config.yaml
d_model: 192
experts_per_token: 2
d_expert: 160
activation: "swiglu"
n_groups: 4
lr_router: 0.000957
tie_embeddings: false
optimizer: "muon"
grad_clip: 0.5
steps: 7940
Below are experts of layer 5 (counted from 0) of a mixture-of-experts language model. Rows are named router (the router's row for the expert), gate (a neuron's input weights, with its number), up (a neuron's input weights, with its number), down (a neuron's output weights, with its number) and show model dimensions 128-191. Each number is 500 + 25 x the weight over its row's rms, rounded and kept within 0 to 999. Numbers have three digits each.
Before each expert's rows: "comes before" lists some tokens at least twice as common just after its tokens as in all text; "mostly gets" lists some tokens that are sent to it at least half of the time. This comes from a sample of Wikipedia text that the model never trained on. Tokens count by the router's weight.

# expert 8
comes before: " the", " of", " in", " a", " years", "%"
mostly gets: " all", " one", " two", " time", " three", " over"
router:519455508512548505466505511474505496459539467548497493486511537520487469504502472473481501496494518499543479507495504518524469500447487499507513476517529534495546458478515501489464464461509501
gate25:509506480486527470497482480496524510487568525489515519495532532563546495458489488485461491501486451556508521511510489512508505511497517502530490473533504517487491568546514488517549485495483517
up25:531527499538487504532488469495527511485481498497519510529514456520543529549481456481530513528525457439504499489478541502524485505492498453449489501477499518558509467481501483534503490520487526
down25:507553534489501505509511476484479541488507509474516460470504536514485525469536518480528462524484528468486510485500527492472493458493489493453471481477491484468520488434501526498494479521496535
gate26:500498503498487503489511471471521517517478478533490519511473548524542471515534502442497499433483477496498517535505508506509521489483490482527485500512483472475497504513479521443534502454462479
up26:529519494479507473535495454482469540511476478469533474549462488478531474494517507518533492485509448470541520498458478539495554466438494504509476504518511490489532507501495505462498500495484510
down26:475489478543525483521527482509494480523432505511560463487513473446505508501549495500500464524519483479468460473508485537531469502498532470509514489480491515476479486522457507514526512461501456
up27:498498498498498498498498498498498498498498498498498498498498498498498498498498498498498498498498498498498498498498498498498498498498498498498498498498498498498498498498498498733498498498498498
gate28:538510467491468515505450503486483551495519500443497548485482501498485515526566515509520490440510499540486501521515515475529507541506473480507509487497511487495540467493516519473505499517461480
up28:505456483499517500502532486494495504492509492509496482515501470498490458478522516485489494526474480498493503516468503526474518483525571523478515535518486464541475522522499518521494481507529488
down28:495482503509481504533468498541501476536506498480531476501536497515510470471510477466496516500526528493532472518457547520505483526506490518507471494480495522471501425517478505510472486531544484
gate29:494521465468498506503511549511519508489528486500483512514492460500548504533502464467522504539489496550580487499500483448503532472478476478506480478508500535502493515500475516539467514479484469
up29:538468463488519513497521507515481548530498534490514464524480467508516518503532466509470497486541504526545486494469490483522467494534518508517503515504500462503488509469501503524490494467491455
down29:531507483513468498502536523512507464530521494496506545538464494481517483503507507504531490507497489499473488466543489530478476530514472469530502538512528508526492478488487526494529534507471499
gate30:479459478506511481490560502533555503514463497526488485483488510518504517527506503489513479514499503470521453489514464487526492512513521515513486490507535505532485508497480476470517481489462472
up30:463540512516527507512540523522457495485442468490481477485480470465493550514478459522514494492486492493512437525543487483487537502518483488506488493462495517521472510513517508504520500517529484
down30:477531519496439494506515495506543514541502476485507497517537497503465461476507507481510535513493454473456499571521489510437490500497501512546495495497480510521499501541529475485483477535478518
gate31:465460479482542509453490485490476505510513520526499476485513467467540475488474537463516482498502480512501471492504466550520496565487501516513493516530469471463519457494500490537491498517474469
up31:509490478465525524520471510467495477487507521529500515473463487483501535537517520470583516529469502507486476515520487474502514583506516479501493482505479475486468515471495509513512486479530466
down31:506488468477505494482479525535505494529504490457475515537488483516483447483516515484537444509510490534494521490527459542443505531508442501474477499481504515462454515492532527516521506470482503
gate32:454531498501451471508530523500471467493527484514476507476514525430510478489478538459506480496492537483529489480495455493516479504525450536526496496535505537467508504482492525498543487509460457
up32:489508468567461464518483487464498501509553519460473496484492487498509416499505472520523470489496502497519484477488485468482507529498475516494485515550494480491514524543473509470544474435509516
down32:477483519502526508547507477497496500505493483513497466526508512527491538469528498470515527505439500535518497521509517495513524510491499429473516520443500482519516459510473475489519529502533508
gate33:482501491561458516556451505492467523494565496482517471468535492504455496467520502493505506480517515502512503569463537494487485503461515510501496557521487484509504490496491489497485494497491471
up33:480455534475446513487519573514456508496453500474531490470549506479479510493488470482483509453521502483553494545435530507450507529482496529503469532489504492503510482477488492514480480536506489
down33:500511461474492484516513458456537471497477486553495504523485529516510515491536474527518523483528507491487490519548479479478506499521506506507560499518505523493506473489472525514492517521503561
gate34:461471472519468444496503516493509463510484525518514482488537478497525533508540552480502510448518448518531509542504554497506494462510523493508525473426476491502515536504526508548513490520529498
up34:484539485493518503499518538495480529502540509492499490496471499510566476478457517495513506463542513506458506526542457484487558465469520466509506534511522514528526510533493518449536468514549488
down34:494483542535497497501504488505470469517482493532498503493506501534499506555525486498509449502516499481483468527514459506479526516515473490513508521481481490492465484488482494485530525494527523
gate35:458464488520488516431543484518501474522516538469494511489510466517512522511481500445505480517499482489480516539519528503472542517527479493491475484506473492467489461472480560512518444509515450
up35:531486524463484518524479506519493499491484509479480527512515478510490488484530467524498502499507556506525478515509514503581486538424481537516528501505512477511506485520481444462533511503438497
down35:474514483481470492479501502519497507517518540474497510494494541534528494473527527482549495474509491500465519497492468485494511516484473492495493500499475492510481528494474499510427496456541493
gate36:484511505483481496458526500518497538532530523507482479489503493576482449506485451529486495520477505520482476546516479482506529546482492492510496502527438514489456543514491524471496501457545500
up36:541491503509509459501550436466491470539479522500488535482503531506537509538521518547495490511522498478503462504515507500554527501503456525542542446501539510522545480490486501518526504505507520
down36:474475506491457482516492524502473500451510459507519447518498487495515481484544477507473519504549499511503479510492497506463517522524490458525517459475498532484557514529471503483531471478501493
gate37:520516491477465466509524493469495466538511522530538506512495508493487511449508529441500489519482495501534510515468488497525445476544483474533497488552488483491519494529498522516443516497508515
up37:481483535476498473497551520439476509486491508503485483503501462528519512495502532493501486504473494504480472507476526555512518459493496518525432467520465515459548521519489484470472486483532476
down37:520545457483511517472521493507502487491478558471495465449465514527503496496506504487496528505517478467493432510517514508488478486533526477484516496513499516515522480485445510523510492521513535
gate38:503523562491514465521517538465466517490477491480503458478469493496506481466487479475500513498475498480501473489508448489530499513520493505499529517463486485526465506494477503496437498541462502
up38:487534520496533507479447526554452548492520476532501492519480498493517479480484477488476498507531507570523533476482519472522499504514504465502465498481497525524519496505531502560463472488488465
down38:465490491533509499550435490514495535486528493459505467530488479496521515524509504489491523512536457498473478481496532515521497520498480484500523488493485512470520503481473506486526497488544448
gate39:501444490475506497481482491521476461480464517510498501500533537485504483450493494486518502479484531468532534519549495512497520479515522493509528538466524481461542563497512466485529483518537501
up39:509522499546495479535540521491525530527555481472546511484461475456513522509528496496495486489494496527472507493475514489477502493491529450480473473511508506510491499485526494501454513530519505
down39:522456491515484527455521447470494525518483529525523510517504491499493540508490540468515503519502491502500513479479539521531489458493491514523525520529462452521533440475468488539501501507491481
gate40:491495475486505505505491477484512541490512486481495523490519475524479501453526527498516512467452507495479482499476559505537436536506456484525521520505505489495516515536538455484524477485513520
up40:464481534483506487480488523494480484501471531483514502525509520508485527493511484494502506517511493471496499495491499466474495498515495523479477499490505501466510513492512499494507489511491501
down40:514484545537531524479497506502478499482496519522529467460463479533494533460500527465528517530502487538522457490531466494464484526500536480490518516516480477508519480492499499504491494419493502
gate41:455539454457481509483552495492512511492528483522485466506504538502493517480527498478445495481511470513486473474552485495509491474419521483530490507506478511510498489482562491519544517485479481
up41:511478522519492457498487529513509474479473470487532533489484506479486508520535460461548499503503503512538493503452515530469486534488491512523521448514499480532459499501507509496495495527484488
down41:492464477545446479508504540467522481520504545478520500487492515477480479482488484498525454551490488479472515496528480525486489512499516477481502496472517511462515512534455526491506524477476515
gate42:480478497491523503520476503535516455528525486520487493487535460439482521464492517528498501510411501515510500519489519496511554472534494534507515514453481423506498507482506524479483497492435477
up42:462516516506525467538487519477528534514476512516525481444505495535492516502543495517485494473533492479511455521547495500531468551493473451524488497529540493501516483475491480465507461526517515
down42:502485501478491485530489516535524498492491499471473548486485457523472498468462486492545518484483463552475500501476518495497507508454523497498516468534535567501475490440515494524505480485502510
gate43:539482525501531493517490499505512498512521501527507535498512450524505487475481550479513475471445513517477489502561512480512521480506452508535538548492527510546491436472464508451511481505479499
up43:522507493490451522484501488469507512524480505553503512505512480495474489514468485513525517511512474531448532497453542527473500507495542480515445508516490488442489527553489476496520535506499482
down43:508467503483493510449529493533478530471513528498548515482490509471487525478571523527436464490546479501557498456512489494523495498498537476473483516497468509541475500535521521500517501461516482
gate44:434497472469517499514481550526544526480507489525519483522517493530523492513486552497508482500470452445472509525520510552498489512486477499533499508478508457491469474491519554495529531486511515
up44:514555508492471488490461500499488493480480492481522511453512517476467494506474412451452518534516547491492535451474480477515555502534501560501538473523509531502484532540511497523486496473478481
down44:501534525517496511461511525489523489537518503503526480501537494539506513446504495503503492512452468548482464512480499496488504497508514539491481455578476532496527509471485488499445542506478532
gate45:510503504517538532480508526528516477491504547492481549490485473499497503509471491487513515501500522534486541505520511491502512545438520522481519461471516489489535517495464452478451516504498440
up45:522446494479446502483488525547521515494510518455521507547515462477486514483502537486506509491501497497529467523503465515491507459519490539491468527510537490499451474502514460499456513507472489
down45:474510528492497554492503484537510476495472515476507484500513537527535485477504492483504493539490516488526546496503539492420463492522521540492520488489459499516544516484522501539476495541494489
gate46:525521516500517516489469506512500461438491537507510496485477540504503469516451445499472511512506479479482495488516450475467511465478503539495485516469490448532516543538515524492508490458483494
up46:441499486511509510494515507537482521532470456508477477519523511492494526476497527547504510532507502480534508519462525421508472520486530479508515527479506526485457508510483503493462488526479505
down46:510504505513546521459491508473493499490501560477476462501502532522529509492508484512485513479489496501513495534506510519560501454485511480541481493466494475485540479559481462471549471479533500

# expert 12
comes before: " the", " a", " his", " an", " be", " he"
mostly gets: " as", " for", " with", " on", " to", " from"
router:517522505524532492493515467507542493507472502532501496505501494504545502539552493485483459448531513537469489462537467486499501519472478470506513504449487507499459510496487472528488491482500482
gate24:467506527524506510483515487487519479487496477523505489498463514508481493484518464476488484508515480476514491524472556499503477474491449495499541535462489519485443562493494497502505543460498449
up24:505548519533522536496474512512487523508497433466504483498537437464493518475476463476468487532506520522474502435455533512510489511489514492490468486517520495475565503541490493486515481480526506
down24:473483491514504457536501492497511497456531497500479486523491496505455502482506489483529528475497504463464498510525494438496456443534479480482524450462493550517540448477523519551499532499523439
gate25:465517509504453498497486486462524497575490506541497490504521503517486496529482457490464522496565496506539513520501530503449485495519483494520493532486518453488515504527494475495425493471452531
up25:496488466492491529501497480472491510489529536499508507507476469538517498497493483500531472500557485472492539537525523511516510481475532505530528474525502530473492494507502511490421497511500510
down25:493498457518465488525511466508518490491529499511489457508505468473546545523472543460513515477480547464508491479516498496502486518473508495496528453500473471493476478513489523547437487503491531
gate26:525479503536502554489533505538524555486495449466485526477444446475480466494496506482492477533490494514527486485500499493496519486484467478518515518521498484482496491522543497506532531515504523
up26:512499502550497563489502513535517488517530489467504462539511522493484495489530489480472492447533438539493504505508480497505528488501531474486491503513478548523525510516507555484520468505512487
down26:553501460500499482505554511496525478495477529510472517506483472508436514470506492478475552517540478473465547490505514480500496539483514544491519534513517456520502502522487501464487512497458512
gate27:531489515471517480489515480499531535521532535530508533514495496439501526486497522501510501511460533483485549464442550514503533524502522459512454534513504517441512478513479544504475503522464514
up27:506487495484493498526463499538511511541517509484520460514483487453504498507493498484522527519473477458525497500493478517470490500447489497457472504510540455479497537529530499537555470531532512
down27:487519547487525530500471508474480489497459519502493484462524534527501477502519480505545490503519462501492487496538495462529501516506481492531488491501499492484501508494532538526558501500523518
gate28:517497538461501493493525502527488524493457491552553517527484511524553480524516515505495493458497491468500503538501514507459514523472455482463477493474477561509473519535506471480534516501487464
up28:524457519488492485542501494500501523476488498535491477483522493487507518515506489443524506467482483472500454487529490486538527544533492510481456539484473492509509478500496499512533497529517521
down28:506499499493518509484499530475514500496521459495481525443479503483501493487526519522500472543559505502494471500509545530472464512477502562548495511553489510507486553482499493509494471485509515
gate29:508525509489487492479541494492504523486535525548473509520506456523528508493484548507508504474509542488488527481511532502456490532480521507517501514449514492457481475458524486478494517523490538
up29:492504541544525518484445469500508486538488468498490510494505483481476494502517511508454496469486536493541467468518508505536477532460500493484509490507480524550520510523480509489488495510525472
down29:522513505508502428516486514481494543484479506487553485513486475525467489580490474549505508487506495512481504500494495539458544493509481534487477474498489477503468551483481529462470530496475460
gate30:503491494493466536545482511497477449501498467492499456526445536509503488501515477503502468480482516466501497513525502501453514514489474527506491490484516505493495522518541522502507512501482489
up30:503493492529476522514492463512500465469491500487479485512429530545493518497506535490495515559460504508466473516499473520544500541449495497510547526550497461511480465576510477474510488483536489
down30:461509511514525477487495512459495471528468474527470506511493507464526474471533472501492502514457495464498527516502511520517470521532527514502530454529512517481516530530526516511535541527484492
gate31:532487446478542491533482509521514493505506505457513498521531528523559502500490515491494532503474510459547466486502484535464479495513518522497497455540472540542488477499515501513512481499568504
up31:472464499541532469474483496507514494479540515479527510530527490492506518505505473441471508501510466498515433494497542556496491459534512506491511512519506503488460474464429485521475501485526485
down31:513510467459495518507465494491498494497491499507503479455520493530483496465527521499495514521471507488515502441514520484537532493488496490522504458488496472504528477537514543565506492528484510
gate32:554491530545506493474493502511505502525528455518480460460499506462489488513470533501522517437478459503484500488507549463495498526469484510528477506493520473487488496487499500534455536531492514
up32:495483549545480483480530532494469503499502490488514470443503523460548535497459491521526498501484497532474465481487452487536509485506505479508492515514459483461503486481462532503490461540464521
down32:468491445459541496552519501506500460489496493505542513515494520575510493521466510526523510522485521488480504494505508509490497532509528498458494480468525465510478482447528499477526514522496510
gate33:475449485533469525491501492517507511484424524544499536513487546482509553527520509456507504501512469508557484523483490462516521506491537484480498506469539521462468500480482476533453480526502541
up33:506512503480432474552509495517502487508507523503463508547455523459478502471530504467515483526524481517509495508479482484463482471497566559538513503483499526550549469439529462497529501522489519
down33:531531503507505464479477537507479519501507449498494475507463529467483461485520468487517503562500498506525500505480427488466478515493533487479518520521466531493534518490477491525529507552496534
gate34:500506504496512475511512512493548521468511463509529468463502432494480552477538506492488493504473467527546476529490471470535514484486506497511502475511488523485516515498489516546484499464453497
up34:488541463531515523491468505527505486480493510478513479505508454518497486494433510493498514488473513491481510511488530499495517459511493536479487501519519505472507474494489502512522510493548510
down34:524527528489571536501506504510453495512539559481503493570508538506493474497506471464515541497546517504501519451526464502527485517522462455496482509493504489500501504497545543496481539517510525
gate35:519487499493560511493493491511459502542485521463476509515511493499523503510500485464487506453464503513481469532504517477507502492512510563461546551538466487512455524512473508484522509525501495
up35:512527440539531488511522490502516477512529478490498503520518504450529475495470536518533492502510523450495480461482459473500528547518484482495517471468506482505505486520507511512461472515521539
down35:513485498476482555504442489480537488480522527478500472467513507490485518477486509476490461502511526484447510527507508518521547473499532484482551472527481486511504557547504519513457539504508506
gate36:478510523494490482527498494481523490471501510507487507542473503469529488507516499511493518480469503492507496543500512546523513480486479498508455485511467510438483517562482474492512513529472501
up36:529489508512547513472461482552508464505485424482500530514488431489499537483507522511499494480510468481496502486514473502443519455497503526486524497464480542525535525540473534481517489513481482
down36:477446483511483517476479523468492457525479471524500486497540440509506495507463519461520500482497520462501487467546527442532463496473526501474520522454467493515502493476494499517464431467509463
gate37:519508512500469475545517523507497499508493457477512483506500527516508489475492515483479487509498486465510478482566489475528508508482527535477512474518538491485460514508520507492513506525528539
up37:463493498477504492475533478465520519536484534510499511477473441508464509510512503462518532474520516498447529514463585500481501480517495469536483514515493492505518477497527486469486513493455466
down37:483489527506508502545466474536505534523530449486485477480526493484541519479480499469546510471478457496473505448468511505512494526469513498498450505459505482481519531513541518493472501516481536
gate38:520538533460491509515452482495488498547506490489519478450468475526534520499551521486518488558529517477483442498485480476528486507474514525490472464504533511516523518512514496537519502519482500
up38:484507511503502482543536515502489516460507487476515465476564540494487508512487498519425511507508499542474509486530484442537526500495477483505475465506478533476496486512525506473494538481508503
down38:546526538499534496507519510483523510499476484527517497483523525490477476506520523491526492573507505418493541506509494495493477490581518498509493515524513468479484483529528531495472524488502480
gate39:508465503521512479465494469539474476527509483505512529495497500520557482489464486476498498465540497509515493455488559512494489512465539497487489507495523555502565502488495509571482464505498513
up39:519519531469446457482484519469529530498524532523519524514497525491538467484519506476520530489508487482500494470481540532493532538514519461484477472500432531485502553491487509501519491480528482
down39:529536464527494512498539513496554489498477508534464493479539480478490493498513506508493528492547466499511487459516446488510454461487527486466510523465511490478514501544486511499440527485521513
gate40:485485478457531528470469492505498503525461495463527505542483452518512482492519479474558494485517524482522474471566506510485539517520478528564473511507522496479494525491453471487495539520505467
up40:507504520463475508508558508477486498502514518516461506476521516497483503482490556485506483517520484467497492520518501511482532509472496477456523505535492524509517554547474523533505482464489554
down40:509484495499538491490533461520531501477502520521464496537531471497485500457479510493522491495479508493507552502509487523518519500509483529537484476503480551482433514483539500528500501514485501
gate41:505500516512532486497526491482511541445476503466481497493541510547507454495517527489484486434472469510515516503461512517483490495513496496472508471484510518491520537504456474501478522529541479
up41:485511511491574464543508552560503506543448508524501519495498531477469477475476518507479494458484538497503466454515538506533498467517474474527495515519506520489476524509492519510540520509546496
down41:513484493534484485502488489527494512515498536522517509533497491513486492495521512466495506478506538487561487495488501533507495519471492460486504497521487491523501506519582508505537525496505553
gate42:463471559521526503468482493508481499545509501485504523481524506514530474512514466513487500509504530497449517487488513557482525517492476490466478470476484500513516504529472500514473479503476511
up42:514505477547495494511496493540520510421517497502477500494505501479488520498468506517515498508487522494546510514504425511532497506526464497531500487538493477489468480517511518533513540487509477
down42:481505539480533535506480505491528506508522507481508464491472477452492485529458447497487522546470503516492515489480507493485512478526494478538469519483492517493498500511534495491468524502462515
gate43:442473475537485473499539493513488542457512538501498469510533474471536498509497537485486497445502523531514507533487529491525520516459480506490500431497495490518506473493492487478497556493504524
up43:526497473515506519479462479513531494545469519517483496497523513482440502492513469523498508572527522480504513511467492505462517456535490478511471499513503496513500500505552506520461495524509484
down43:405503451534454477509477478491482539499479442505483475498469478483533536489474515549474495513477513482495520498505515532463474555521499500553475515476488506497475509513489464496517489520508545
gate44:456485529497495492558483540485500494447515513521449511492510500477477509524490510506485538529492517473505528528471469494456540497490477508446492492505552519483485508520516474483518520480495520
up44:527487512478478517491487513520547550553512471501487477503503533463455460465493531480484475522511510479505500528449502512475512519531499510506484512512502513508514458506484521518506491530480530
down44:444489516489495517516478477507470536511518510451515584520547490445487519498515503531518540472485490495487448473527506483473515492464526514484472535521529516475479524466483511503531477498510497
gate45:550537488483473441501493516519519521453510479469510488509492479478509491506522535469544528462527505479481467481503554493495497494536518521518532500495541517508510490495489474484455512464526493
up45:531508559483509523451509468531504507490482561495536488489525508499515484467473486525471480487532468530513521491480524509446501498492489461554466496438470508477484533439489489513516449505539542
down45:513530495506489510493516498463521447487527491527475527504504490466517481506503475498504529496515521512489510510525557531540491457503525542483524515508463533541478501501462524464473566491501445

# expert 7
comes before: " |", ")", ".", "–", ";", ":"
mostly gets: "0", "1", "00", "2", " 0", "9"
router:487451495518515501460502460544505538508515482517472490503457522481517441496482502493513533490541507538514460476467475505482481466477483535497499509504495470517541490471526508483505494521472528
gate19:505517532510504473486483542543487470488509461532506518527509499476525455513531491479554498483535495499475512455455492454494500481492487516475536508463536438501554507473493521538502507509525514
up19:509450519509501506516505501517532476498513519468504490476505485553487500547468525480454515494435439506488467524512504511477532480496507500544525485496500536534488500488496516483487464484538522
down19:493526463524471544467517529530514499558492522457507490531493475539489500520557509482457495499423551494522490535495486471491478522466543469497519478476506523481489519474495488499487507504479486
gate20:473489475494489514453511517521473473499527521545505477503493502461517521476516481468467476546516532473521472501500498476489548548497527519477482508514483517503517535523494477504541454448486519
up20:460478512509485479532505486530488466457478474520553487531478476505502552541470483508531511531531480501498517514499495528492496456519517484524523515478493515507473520495504494455502516520509490
down20:497499504507449515493495505513447524535479479541465523534461480532497504529480511466518484513475489503482538523490469523514536500524510436509500506508502474455471524484501463526501480502486533
gate21:519513498493543510466511496510479523551508524547448476564510499527519470494491509470522508468523510502500475523466506482536514538525503518461516473480498500504503529529498529492538523510469515
up21:529483476455496477479541491502482506497471505447520498487505524518504501469511531478487476478479508470519511511532545521441487464509498508500539506516477541460483485434500500515459501519488509
down21:508516474512507490463510487522505510503491498570497491520487488522520438471524494464478471483521518519491480458495459493552503504491476543517532522553538470511500544480471486491527512515474518
gate22:497533468506455442450531485508505464468549516486495503521519478474529503489526492481536514509515485493539481463488468491496472510531514525531512535487492501482536482436490491512536526514459475
up22:496499500510465459472481489484495487501519499518487462487480472487495514479526461523505507459507470529538462525480529492495521503472542489487501465491478488480512553479499492427520500541504484
down22:548514482460520489562526527501464535487518482480515517501516512523508499461490545477512495479470497500462468477500521498523525478529487463522477521490504498500525494520487472510492479454510499
gate23:479499468515512503471480533440500495499527519512535489487462496484530483446516508503528495509485516514496456493457493527491478460530490513520533499491491535500528461513427554529504516487506443
up23:499519485523470481495517483487524531466503517515444483496498503526485500562511476446502508519543503500503483500556493519502472512518512510470530502559491476491535515489532433505483529456437501
down23:539468506523472460460533478511510487530530503529480470507474489493494485505500448523498519528500514504472485487550516484502498489549487520497458515500544533509506493493496492483494514491490495
gate24:480495527489525476518520473546538479503438510487479470452529474503528498538499463526506507490422498517492523515498487507496482525505504513512494456461513530513498504507484551526520508532505444
up24:450490520476454514486500479495514516463476495456482459517521481455465447511480535502533499540458534475497484508509520577489490566514484561518492492519523556479508468477511472484503520496514476
down24:454493486498492502494552447512496522495469501480509488523490509507492516510542528477514479552524483476505516503512520486457468484531493520516499531531524488501498507508510490532503527588415512
gate25:491461476493550499510538516512524458456480486455490477486514539487519494522514498517528508517516514515497523478513527542458531503487501532507477555442551515478502493522510537497535457485524448
up25:499533507544532492524516485522540550520526518526492518538480475489497533498503507490471497498529511487446509501520462451540500474534451465515522539480475499503530515479530499473500532565503510
down25:525530502501531487504447489474508507524523542482505468532545496483480512454515530544504520523507486493487520499495498506531511546483488558484460527504508515439512509515504504525498489479511474
gate26:490469473461523452504453450531496478553500514517511505484525519504510469467495509513496490501490509521522478481512450458476512510532505541513494489506505466521480468474501504512518530502499503
up26:475505535506490490530542470507520524480503487506510468513501505478490437505461524501512502451504490490515489498500475467520541495497533529547459522469484539509509474510506518526520531490469476
down26:502521491510495468506476466507502477503504483461521503530482499502541497505551524507526478551463429515496485494516493486491496473500522504482467512494459456479516519541499500510485478530561532
gate27:518490468496463488466486464501469457480466517516438505521502458512487514514503502486504542523546507470492502494484486518534515541510499564505465500532423479495495506491524490504537514521455494
up27:483485486500483509527495465513511482497467521531488468465436440496489488503511496480485533524519532508509545543523508531503530517429495520502460509506457516513469474531514516508525494520504502
down27:521503458494531513508487538503486513480492485527502483482548520505479526462523492516499510467465486488496509531482501519495522547494474491521425520477495529528505468477511502500475497520505475
gate28:466518493518546535498530480502515488506437514506510513510531508461491515477484514451480496498519488512458477493502452462566486504495506525485499513468504492536526508514501495508553471516478463
up28:525506495467456502490520513485535497531509524465504487453476478530490504498543471505504482522471537495505522439532473478487471515497544549478530517519499535514456516512484481535530509530475545
down28:487489534492509498483508492479508512470497490523521466495484465486485510493500515510499490529514533480490530496487492497522519474478563498500527513483450503464485532503522501512451499451498493
gate29:517477457422453514461440500524508530528517503557506489509517495527476462460507510498480499516495477512528509487480464498536544510489489483508501534499563523526499525491470502528490468551492491
up29:495508535519533541482508523524444471511515504505498488501518547480514557506494516498514499474499536493504495542527492476493511530474470501506473470468500474524503501535475491493463477465497488
down29:514425502502528525473488482487495489550534521518495547506487477533523466467558483464492507501507457469474526526501511513458518462529500505544509489503540479512512536475465484514485471465501509
gate30:476472497509454490490492531463451491436508511504485487508468487519485502499515502499465510513493494477488511544515515476560534443538496508518483518518490540482478516481483481501506490541481507
up30:541496526535494537519490487503455523508468471472514521444481478500494524510516503516536507551499525490496474498491500490528493462516509511486488510504484493497509490530535490507520517562548519
down30:511508518516470534453511487504501517560461506524485502499482492499542553470516479485472480471463499519506493474462510509505521512474486502448493490499521507510505497516499543525502528523560496
gate31:554519469504539520514465517502544519542486530503502503518501546461514513462502487535510481506551539490488457529476470489518511502523508506520524470497505488504493489515483452495503473467497542
up31:464493487529502506475559475529514439479515499455477474538497501498519531525509515489533502505524473520520480531517560496532535519468518479486501505526473484532497514481547461524471487514517462
down31:536504501489500503492454521549507513469482544522475513475480504432543472512470477520517531532483480501483485446502504487495519538529551511524467558483514546518459516517496507483528474496495482
up32:498498498498498498498498498498498498498498498498498498498498498498498498498498498498498498498498498498498498498498498498498498498498498498498498498498498498498498498498498498498498498498498498
gate33:485502521499487524486549549513509517478483542497462469487519481491497442543546541507494516516511498492463499479479471467472487465467527528528544500477464476513465432483500507485503493517462503
up33:515500460511551534523511534501491475508485437493516537515481518509510529480473462496467504498517470527532512537496466560514505549519481479486474507489480523523533532475472465488497504495532540
down33:509486528475519458497459539497506479499475492510522533501484474506530474494527459522491471485509484471513488533483495545500507487525522537521523487518474494494455525473459486498534501507544494
gate34:505499514500486499494493486508457493540534468457479527503481504521513482522530477461494484486547481495538456500509504494505494505509494514523508501512507555553501487473501518509521496492514523
up34:525500438535469507483474553528525482472508503458520561519476481506503519500529488479475503441534504538481516512500523511528473489521528498479506493509505513500531498492530477529516453511478488
down34:468508483516533509480491443531478479533528503487531508495466517516524499494509501519514525468473509495499486527464552512505510518526510466463482478499476529484498529449499480485496503517479518
gate35:490498472482532501474514478509464504492514515536511470486472512481530482522528536457509497489518486530540509463484492484493452525460500505498511473478521492527520495506465489478461465537478474
up35:522528498504482514515504506472553490489521488488492545513506497495527551464437470549491489480473503509513526567479493502513544449530490542500461504508488483478480498514514498489548488467500509
down35:475523474491499488519450487492456500468509522508481506506495490516479525522510498534531548542495490500470501476536490495484487501472502458545486481486509499500537482541487502506456485498476493
gate36:484478518497505502526492510478500481468494523549474530473536486481522484505515494483500484480505513515500504501479455499507465472505514459469483478510548489500498528548483575517465513498453509
up36:490509490511454506495494544495468522478524458491522488502493484484495488478500484551523493470523549498496439487462504503499478520495525475504521501469524507506478561471476509473502508489490512
down36:452451547549514506487517504453561541521462479440508507468517488498465465484537532523523482531508498491451497506489489504535503516523452520488490526521486501536483482489486514499487524502453474
gate37:522515522514490506510510496520451470498468499518542523519467487515518511489487509480512530495466529495526521522517487491500507491480503488512516489481532490539534505476512519512513492488475491
up37:541505510521537528497436506486488505453479485464525523530484471500528487515507507472504531490532495483480526510473507557501421509493504522482492500483506482510522519480512451506476514528506495
down37:488474483495462489531526502500556475502496525537466484488496495494466515536518484568541497509523502459519501494493486472527508474541482468484461508548460514503512454536542502493501486481497485
gate38:501478499446512502495484425452509483513517500490477475512495505495485492518518490506493495485524505487532501498497488467527505562518500526533505531518546507518486537510532510511474482484511486
up38:491489496468537518513526517488503537498475518496473542509527500547524500482514536512488511495487519512489507499533486539462519483494531533478499518462476488514513489499472496508497551504472497
down38:520463485483492498503502461485475523542503490481526483511511523499461520465519512501475486472507477499469476515483499486528528504518492502524477518498487502504505533495490488501498473459501470
gate39:478501514492543527489522501502519512488533476479469508464530512551519479499466533482477503483441517505502489510425528461477457522479529545476538535486509461475503520481470530488503504524523477
up39:510498561504490519509530477486447493490525516526480506503491502540473539504486524462482496475452520490476487547495501506523531528484493502497521482511502448503482489517522487483542481497495502
down39:497503483501475521495474524504530549500515460465475453516467407501467543503453486532490484514521519517538482491502484468527501494543476527493501447505498504500470528526483453499505501487443481
gate40:496536503514496507470454538486517515505497450541496505489466490475502473506463479494508473503513505508475489519517478534450491471511500515502484513511514526472515477517519530500484486472475449
up40:492479490502506504496475496536467536548500470504503497511487500437534514515513490511496482451500497525516506528516493517494589465478517522490507483497544469532482476494509508487444529512497483
down40:513499534476481499505474493506484449514485492503500504484546502459528497436501504503531545509519496475471495529537501485457509502501513538505487521512512493488480463503496469529489481529480510